{
  "normalize_top_k": false,
  "norm_place": "pre",
  "init_std_down": 0.00335,
  "decay_shape": "linear",
  "final_lr_fraction": 0.0,
  "train_tokens": 333100000,
  "max_steps": 7208
}
Below are experts of layer 3 (counted from 0) of a mixture-of-experts language model. Rows are named router (the router's row for the expert) and show model dimensions 112-167. Each number is 128 + 32 x the weight over its row's rms, rounded and kept within 0 to 255. Numbers have three digits each.
After each expert's rows: "mostly gets" lists some tokens that are sent to it at least half of the time. This comes from a sample of Wikipedia text that the model never trained on.

# expert 9
router:132073068159131124121161065121106125093124125113122156130178128115106160163136168138165106118126142129143096160119139101131182150145127131082128140101187149112152124102
mostly gets: "ä", "tick", "ISBN ", "called ", "Ref", "media "

# expert 11
router:195127093177117089118191112127138172136126162135220088111195138176097118120177128124133119078152137117102094082141110072114121107072123135087218088112110102067137047130
mostly gets: "too ", "ably ", "What ", "van ", "akes ", "Jacqu"

# expert 1
router:132092090173106172089136139155090158108133108100165098111170101135121152154143164146105094086152137113109140134105175125137115130140124139147126128142128118129108106198
mostly gets: "has ", "had ", "Apps ", "have ", "č", "median "

# expert 6
router:194099149197130147103140126136089127100115134109085101111133084077099149167105132149094120125124095169128121069062119157152113152103071171156140126111159174130164126135
mostly gets: "Jr", "Swing ", "Republican ", "Motor", "some", "sq"

# expert 13
router:106115091210182157122156157099125138121089158108105115133130175082117128161145145167120146119203088160131144122110156073135129130142145154109141122131156188126119081177
mostly gets: "over ", "into ", "Win ", "producer", "well", "pers"

# expert 14
router:131087103166135127143108096136103093123126150132153176146173147126138130117161174181142116073090135122148118122116095170158197143112155127076178146102177146114155125155
mostly gets: "|---|---|---|---|---|", "\n\n", "Conservative ", "soci", "Majority ", "portr"

# expert 0
router:174106140142099110163092122143136160129190137128151095127081143141135166172182118149122122158180100167153153105145104130136160072092135160127130124113136146124150110150
mostly gets: ";", ");", "N ", "″", "• ", "и"

# expert 2
router:102155121201107142105127165147125146105101157127119171165156181118116112130150169137099097150108123103146149133122131140110137132126065105081115068115160116120083138155
mostly gets: "military ", "Navy ", "police ", "Chevrolet ", "ron ", "Brig"

# expert 4
router:092139121180101128163155138124110168093121152080144140129152160120126112190126176179153137108175091108152134125123099103131169135146111150092133106130112143107136058184
mostly gets: "iti", "è", "Scotland", "Mexico", "Green ", "', "

# expert 3
router:154130123166168085156165125126124118144143131101139152169158187097025149140133177168134084173141143135183148111084136096132173130113129160092109144124107116116175103212
mostly gets: "children ", "Bh", "Kum", "Raj", "Pakist", "Beng"

# expert 10
router:195096122191118134173160116118096190088106175101147131089110177098118172141111153158134140057128119107126158154135089111157175117154141165083162111133136101132117144151
mostly gets: "\".", "campaign ", "cases ", ").", "success ", ".\""

# expert 15
router:152110127139102166173070168132098209149152113106180093107101180098122148146091139155131126176163177137181115133173150141124135142154124062083063128159103147124097074112
mostly gets: "е", "ا", "Species ", "Joh", "ó", "z"

# expert 5
router:123131099229134135141140136125145142076154130116152170136164184115096113124096141155118158100168082124139083154161100116165194114094071129132127111154089184162084139147
mostly gets: "effects ", "pati", "lower ", "below ", "However", "treatment "

# expert 7
router:084098110181124106135100155143136181081116116146170137124157167127113159160130141156141073068140128060151152171164101132140165117101134111091121110122122136124153116129
mostly gets: "Clade", "Phylum", "|---|---|", "Animalia", "|---|---|---|", "Founded"

# expert 12
router:095120129172088129144131108087105126085142107102132105098129183106135133151127183148101135080135097112186179119110118094146190140187105185082087170060143135111123138198
mostly gets: "show", "girl", "saw ", "this", "Love", "help "

# expert 8
router:093055106212183141088185164111128149082120135144153124175159176110133092141094107073137171084149100133141104104120120086178221146105080158152169146150141126097086124099
mostly gets: "_", "GT", "My ", "$ ", "Ford ", "but "